From a checkpoint of a small mixture-of-experts model trained on Wikipedia.
Training: 1017M tokens, 4003 steps.
Below are experts of layer 6 (counted from 0) of a mixture-of-experts language model. Rows are named router (the router's row for the expert), gate (a neuron's input weights, with its number), up (a neuron's input weights, with its number) and show model dimensions 0-255. Each number is 200 + 20 x the weight over its row's rms, rounded and kept within 0 to 999.
Before each expert's rows: "gets" lists some tokens that make up at least twice as much of what it gets as of all text. This comes from a sample of Wikipedia text that the model never trained on. Tokens count by the router's weight.

# expert 17
gets: ")", " of", " in", "AR", "iz", "),"
router,208,226,160,172,182,211,228,214,169,170,171,227,173,177,165,218,222,171,180,214,237,214,198,243,193,171,175,188,182,167,225,228,225,199,162,208,171,207,179,174,197,223,167,186,163,178,206,222,216,218,207,189,193,183,180,179,189,177,213,210,198,211,212,226,226,213,207,163,182,228,184,198,176,204,196,221,225,204,207,186,233,187,186,187,217,185,197,215,192,188,197,192,232,196,199,211,210,222,203,210,231,217,228,198,171,216,161,191,221,174,202,211,192,174,222,177,216,224,166,177,209,182,175,200,185,185,203,217,218,171,206,178,226,233,205,221,193,212,217,175,206,169,180,184,200,191,196,229,179,203,224,197,197,216,206,212,197,216,196,192,209,218,220,223,237,220,182,175,187,214,198,172,206,205,216,185,181,191,199,164,217,177,186,191,226,179,208,220,187,176,214,194,189,207,186,197,210,212,187,193,182,190,201,226,192,184,175,176,197,208,234,212,188,228,214,195,214,223,170,217,173,200,233,178,172,207,229,210,185,233,199,233,214,222,188,219,222,248,194,239,211,188,170,216,183,184,226,245,218,214,218,222,224,198,206,172
gate0,218,222,146,213,212,195,163,213,220,178,190,221,213,179,170,174,211,176,196,224,210,204,208,176,205,171,198,188,211,169,212,222,182,200,226,220,194,220,202,197,178,193,174,211,193,206,211,182,213,202,196,208,221,227,175,197,208,196,226,179,201,184,202,198,178,201,208,198,227,213,183,178,204,204,225,204,218,194,235,196,210,219,201,218,248,214,220,211,214,242,201,208,171,211,198,195,199,228,204,222,244,193,205,178,203,201,191,217,216,174,160,175,162,224,249,229,189,196,212,222,177,221,178,193,193,221,210,217,195,198,201,134,232,225,233,221,205,203,169,219,230,184,198,209,199,195,195,205,216,174,183,187,188,161,199,179,164,195,197,217,200,179,203,218,199,213,187,195,206,187,207,211,218,218,195,160,170,217,172,227,189,238,221,190,152,200,216,196,188,170,181,184,194,212,202,208,197,141,196,194,218,225,223,208,192,208,199,203,191,203,216,191,192,197,243,184,189,190,165,185,216,232,208,201,213,189,171,196,162,178,223,201,199,152,218,203,228,223,167,207,228,190,170,175,215,204,186,197,201,181,242,218,211,200,176,185
up0,211,189,204,215,208,199,222,219,227,186,222,217,218,162,185,177,223,236,194,195,203,198,222,207,207,210,183,204,220,174,213,204,188,197,229,192,188,171,189,178,219,209,199,171,182,160,194,231,229,180,208,181,241,198,185,234,177,213,163,208,199,179,222,198,156,205,204,185,215,197,190,209,192,172,196,216,206,227,200,167,211,219,199,186,211,186,178,243,190,225,209,216,234,224,166,221,178,186,205,157,201,191,202,178,207,171,193,205,198,176,174,182,183,172,236,197,205,220,192,183,220,201,230,214,200,201,199,175,200,185,213,204,191,208,169,255,167,222,210,192,215,224,166,203,218,218,202,212,215,240,194,215,229,187,203,225,170,209,213,217,211,214,203,214,211,161,200,186,184,172,191,181,213,173,192,215,192,142,210,206,238,187,203,191,190,173,206,190,187,232,205,211,215,192,238,202,220,169,203,170,260,227,200,217,196,191,160,191,201,214,197,198,210,187,195,249,185,203,159,204,233,181,198,204,208,205,176,174,186,215,195,211,226,171,200,204,204,180,227,170,183,176,197,192,203,226,206,229,205,199,218,183,223,209,168,192

# expert 16
gets: " |", ";", "|---|---|---|", "%", " —", "|---|---|---|---|"
router,210,223,158,176,178,213,206,214,175,172,173,223,170,167,161,207,217,168,169,215,235,217,200,249,182,169,190,183,175,171,227,221,232,193,169,198,172,197,185,175,200,231,175,188,164,168,202,219,212,216,205,179,188,192,191,189,208,183,209,207,206,194,204,235,221,217,208,165,181,231,185,189,186,199,186,223,227,189,217,174,230,188,187,183,217,191,195,231,193,185,197,183,237,196,195,226,210,217,190,216,220,219,234,195,180,215,152,183,215,178,201,220,195,180,214,190,211,239,167,178,217,173,182,200,187,191,199,221,217,175,203,183,220,228,211,234,204,208,229,185,199,156,184,189,200,193,199,233,178,192,207,192,205,213,192,215,203,228,192,188,209,212,207,221,242,218,192,175,187,211,198,180,213,198,218,184,194,198,200,170,228,190,162,185,229,182,218,215,196,184,215,216,184,199,181,196,225,212,185,191,186,197,200,226,187,200,174,184,205,208,227,201,194,226,212,190,221,218,171,213,182,201,232,182,183,198,241,233,184,227,209,235,214,219,190,226,225,228,201,227,211,186,169,211,188,191,214,240,224,228,226,213,210,192,204,179
gate0,173,178,180,175,218,172,210,192,207,224,233,189,185,173,186,196,212,246,179,175,205,200,228,202,159,200,203,198,200,174,191,200,210,177,218,225,203,179,171,217,176,180,186,187,168,219,192,236,199,229,223,207,220,185,206,198,202,186,194,200,211,210,190,181,216,217,203,219,211,220,172,184,192,212,187,210,192,183,193,212,211,153,198,214,173,186,197,222,215,206,221,206,213,210,138,190,196,207,179,212,213,208,222,227,173,210,161,210,205,202,215,210,191,216,237,191,174,202,221,167,202,176,190,204,199,200,200,225,178,209,210,151,210,193,242,167,196,213,219,183,211,193,201,200,159,207,155,181,189,201,205,188,210,232,179,226,201,177,204,206,206,194,180,188,190,222,224,182,177,198,218,209,188,215,229,185,230,183,196,213,193,163,191,193,163,199,203,205,152,223,209,222,189,198,234,260,202,227,181,229,224,203,205,211,198,162,222,199,212,200,213,200,196,239,192,205,216,233,204,217,175,207,193,247,152,241,215,169,211,190,220,188,167,211,181,198,180,207,206,185,197,167,225,224,177,202,192,212,213,199,180,202,170,229,199,219
up0,153,244,170,196,207,219,186,158,205,197,238,167,178,155,155,189,180,204,224,206,174,217,210,196,201,201,217,214,202,206,199,196,176,182,194,245,191,172,175,229,229,194,181,176,198,189,160,187,163,199,210,183,206,196,224,221,174,166,242,201,214,218,176,209,196,236,217,195,195,205,178,182,235,159,169,204,232,197,177,186,198,197,204,233,170,184,170,215,180,186,222,228,192,196,193,194,210,184,202,203,204,181,201,189,186,205,191,207,223,191,201,192,215,207,193,201,198,209,215,173,208,194,234,201,199,166,204,217,188,234,208,157,193,164,180,194,191,206,225,227,212,202,216,206,228,184,208,154,185,192,220,186,164,222,229,222,194,194,237,203,201,173,193,211,202,194,212,175,220,205,248,225,208,204,185,192,213,182,213,246,171,211,202,207,221,194,204,188,185,218,212,193,218,219,219,224,215,213,195,206,198,209,204,184,222,200,202,194,238,211,219,169,207,187,221,219,222,225,173,222,185,187,204,209,188,240,208,200,195,220,211,228,196,229,210,230,171,191,219,242,207,199,219,228,232,172,199,184,213,222,202,196,194,177,199,226

# expert 48
gets: "\n", "s", "os", "z", "er", "en"
router,210,211,161,179,179,216,204,219,177,171,168,224,169,170,164,214,218,171,187,213,244,216,201,242,194,163,168,181,176,170,236,218,236,191,168,191,171,198,189,173,181,227,179,189,175,172,203,223,219,205,205,177,200,187,179,184,194,178,212,216,207,214,216,224,231,210,206,169,177,229,184,193,183,201,198,225,222,196,216,175,233,183,187,190,220,180,196,213,190,186,188,185,236,200,188,223,196,225,198,218,213,215,225,201,190,220,157,168,220,182,198,215,189,182,216,182,214,220,192,184,210,172,191,197,180,187,200,225,217,170,206,180,214,216,210,232,191,208,239,186,215,156,184,176,205,202,197,220,178,190,210,194,202,204,205,221,203,233,191,182,213,228,214,230,238,214,188,177,182,216,196,180,201,193,215,182,188,191,207,166,220,180,179,206,216,175,196,223,205,178,209,218,188,199,180,190,203,216,187,202,186,197,207,232,201,182,162,181,194,212,219,207,194,227,200,199,214,206,178,208,176,201,229,186,176,209,238,230,183,222,209,233,208,215,180,233,225,235,205,225,217,181,171,216,180,180,214,242,230,226,214,207,221,205,195,160
gate1,216,164,191,215,223,210,187,210,196,224,187,183,187,156,182,227,184,213,211,201,202,206,199,199,212,212,234,171,186,210,178,198,240,190,225,219,233,206,190,188,225,185,202,184,174,168,227,199,193,212,230,196,217,182,169,241,172,205,194,226,220,216,220,188,181,211,208,213,205,202,183,182,191,161,189,175,186,195,219,199,230,200,170,177,209,195,188,159,179,188,187,172,228,187,203,224,207,196,240,224,196,198,207,167,188,183,174,185,203,211,193,197,202,239,198,179,204,188,205,195,177,183,198,179,187,230,245,205,170,180,173,160,211,183,202,217,206,193,218,202,232,185,165,258,203,217,185,218,201,202,183,158,199,195,204,177,221,157,177,204,199,218,200,196,208,213,188,188,198,205,193,212,204,199,191,202,185,190,235,194,237,233,228,192,207,191,224,219,241,216,228,184,195,200,186,200,195,196,171,189,195,186,209,166,152,175,191,203,236,200,201,219,176,193,215,193,227,194,210,195,230,196,173,225,231,181,216,206,206,227,222,183,206,199,173,200,182,206,244,197,194,187,164,176,197,169,186,191,217,207,176,186,245,232,176,162
up1,199,188,215,213,191,166,213,206,220,204,196,231,176,185,224,227,182,197,191,201,191,193,205,207,211,178,199,229,181,205,198,228,205,202,196,189,191,205,186,180,206,200,194,230,178,173,193,191,186,214,243,198,242,179,183,233,156,232,188,202,200,193,181,196,176,179,206,183,202,180,209,206,202,181,198,166,192,178,214,204,177,187,194,178,201,240,183,154,190,232,162,216,198,183,167,223,215,183,219,195,193,182,155,226,242,179,206,209,202,208,170,193,193,239,205,168,169,165,208,152,194,200,226,189,203,225,230,215,200,186,187,203,211,204,239,217,222,165,211,199,226,219,168,209,199,199,186,179,199,179,186,191,235,204,165,195,202,206,194,236,186,230,184,222,212,220,178,178,203,191,171,179,216,221,210,216,197,204,189,182,221,200,191,217,216,203,207,243,211,177,215,197,143,193,171,181,216,180,176,182,175,201,178,185,204,206,203,225,215,215,181,211,193,216,224,182,226,213,208,201,206,163,219,198,206,200,187,175,181,154,206,179,189,214,166,207,209,195,209,213,225,202,184,207,169,254,210,206,230,188,166,207,184,205,160,174

# expert 63
gets: " |", ")", ";", "5", "7", "6"
router,191,210,174,187,181,229,205,219,184,195,221,225,197,176,194,202,203,161,194,205,215,217,218,231,174,160,185,192,182,179,198,211,204,201,158,208,190,206,181,193,176,204,158,163,150,182,212,211,218,239,228,167,218,191,185,196,216,181,223,203,217,189,199,257,237,201,216,194,182,207,196,203,201,230,197,222,199,230,230,184,220,210,195,151,224,210,206,213,187,197,200,199,227,208,189,217,212,206,223,218,247,200,216,198,179,223,179,206,201,184,208,232,198,179,252,185,221,223,208,201,215,183,197,209,182,181,172,225,218,164,200,194,232,202,195,194,195,223,192,186,215,192,174,187,194,203,197,221,205,198,229,184,219,210,199,179,213,243,201,198,186,207,217,238,218,214,202,184,164,225,215,184,200,206,222,188,205,151,199,195,203,205,193,198,227,177,236,225,223,205,216,193,195,191,197,206,217,208,183,207,196,205,187,259,177,183,195,164,211,201,256,203,205,255,218,221,208,213,180,206,215,221,247,167,170,207,214,216,199,200,212,201,217,211,203,203,190,222,184,246,230,199,199,202,196,207,217,227,218,225,202,200,194,195,179,187
gate1,218,166,238,178,230,176,208,217,142,197,202,159,184,171,221,221,211,208,215,228,216,192,226,244,226,219,213,229,185,217,224,208,203,216,209,172,168,212,200,223,178,175,171,188,208,239,188,194,228,234,179,201,212,192,191,195,202,223,190,181,199,221,172,232,187,181,222,181,177,184,191,201,184,216,172,182,194,189,193,223,201,166,185,186,198,209,200,194,220,217,215,167,212,211,197,201,192,205,206,220,174,197,234,221,198,190,178,207,173,183,230,212,202,165,190,219,179,201,190,187,207,227,173,191,181,204,220,234,170,171,173,173,179,212,187,184,180,213,208,210,173,206,243,162,208,193,190,209,190,196,200,195,207,179,188,203,202,188,232,222,197,209,208,209,181,187,205,180,193,202,221,219,143,174,188,199,189,212,174,201,208,224,182,196,179,185,194,247,195,210,218,185,197,170,187,193,220,207,186,134,161,253,207,203,206,228,207,193,208,200,181,203,194,204,196,199,182,192,201,158,210,180,201,215,210,222,212,214,190,183,234,239,186,172,212,190,222,212,209,190,207,165,189,205,185,196,186,217,194,198,150,188,215,188,211,176
up1,209,177,185,185,206,173,204,191,184,197,205,196,204,189,221,197,206,197,239,243,206,190,211,221,260,195,211,197,207,210,211,174,208,207,220,192,152,187,186,222,175,191,170,183,184,218,179,149,214,209,178,207,188,201,182,200,173,175,186,168,208,196,167,213,195,199,193,195,196,205,190,189,202,203,197,186,190,192,197,204,205,196,186,173,213,202,219,225,215,160,220,185,212,240,189,208,205,237,166,231,158,214,229,188,187,184,206,214,183,200,182,211,226,172,192,222,172,188,206,204,215,220,151,188,202,237,214,214,190,172,185,192,164,158,185,205,165,202,202,179,180,218,215,176,182,200,198,192,190,190,180,214,215,172,184,215,194,182,233,238,199,183,219,190,204,200,209,177,208,173,182,217,162,174,177,197,196,191,172,159,175,216,183,193,176,204,216,230,215,234,207,194,197,171,197,199,238,229,183,158,168,186,206,234,200,192,179,201,201,209,230,223,192,171,180,212,192,168,207,184,207,180,191,196,177,209,213,214,162,186,207,234,158,177,208,187,263,215,199,193,162,182,205,193,194,205,194,213,182,196,211,200,201,162,204,201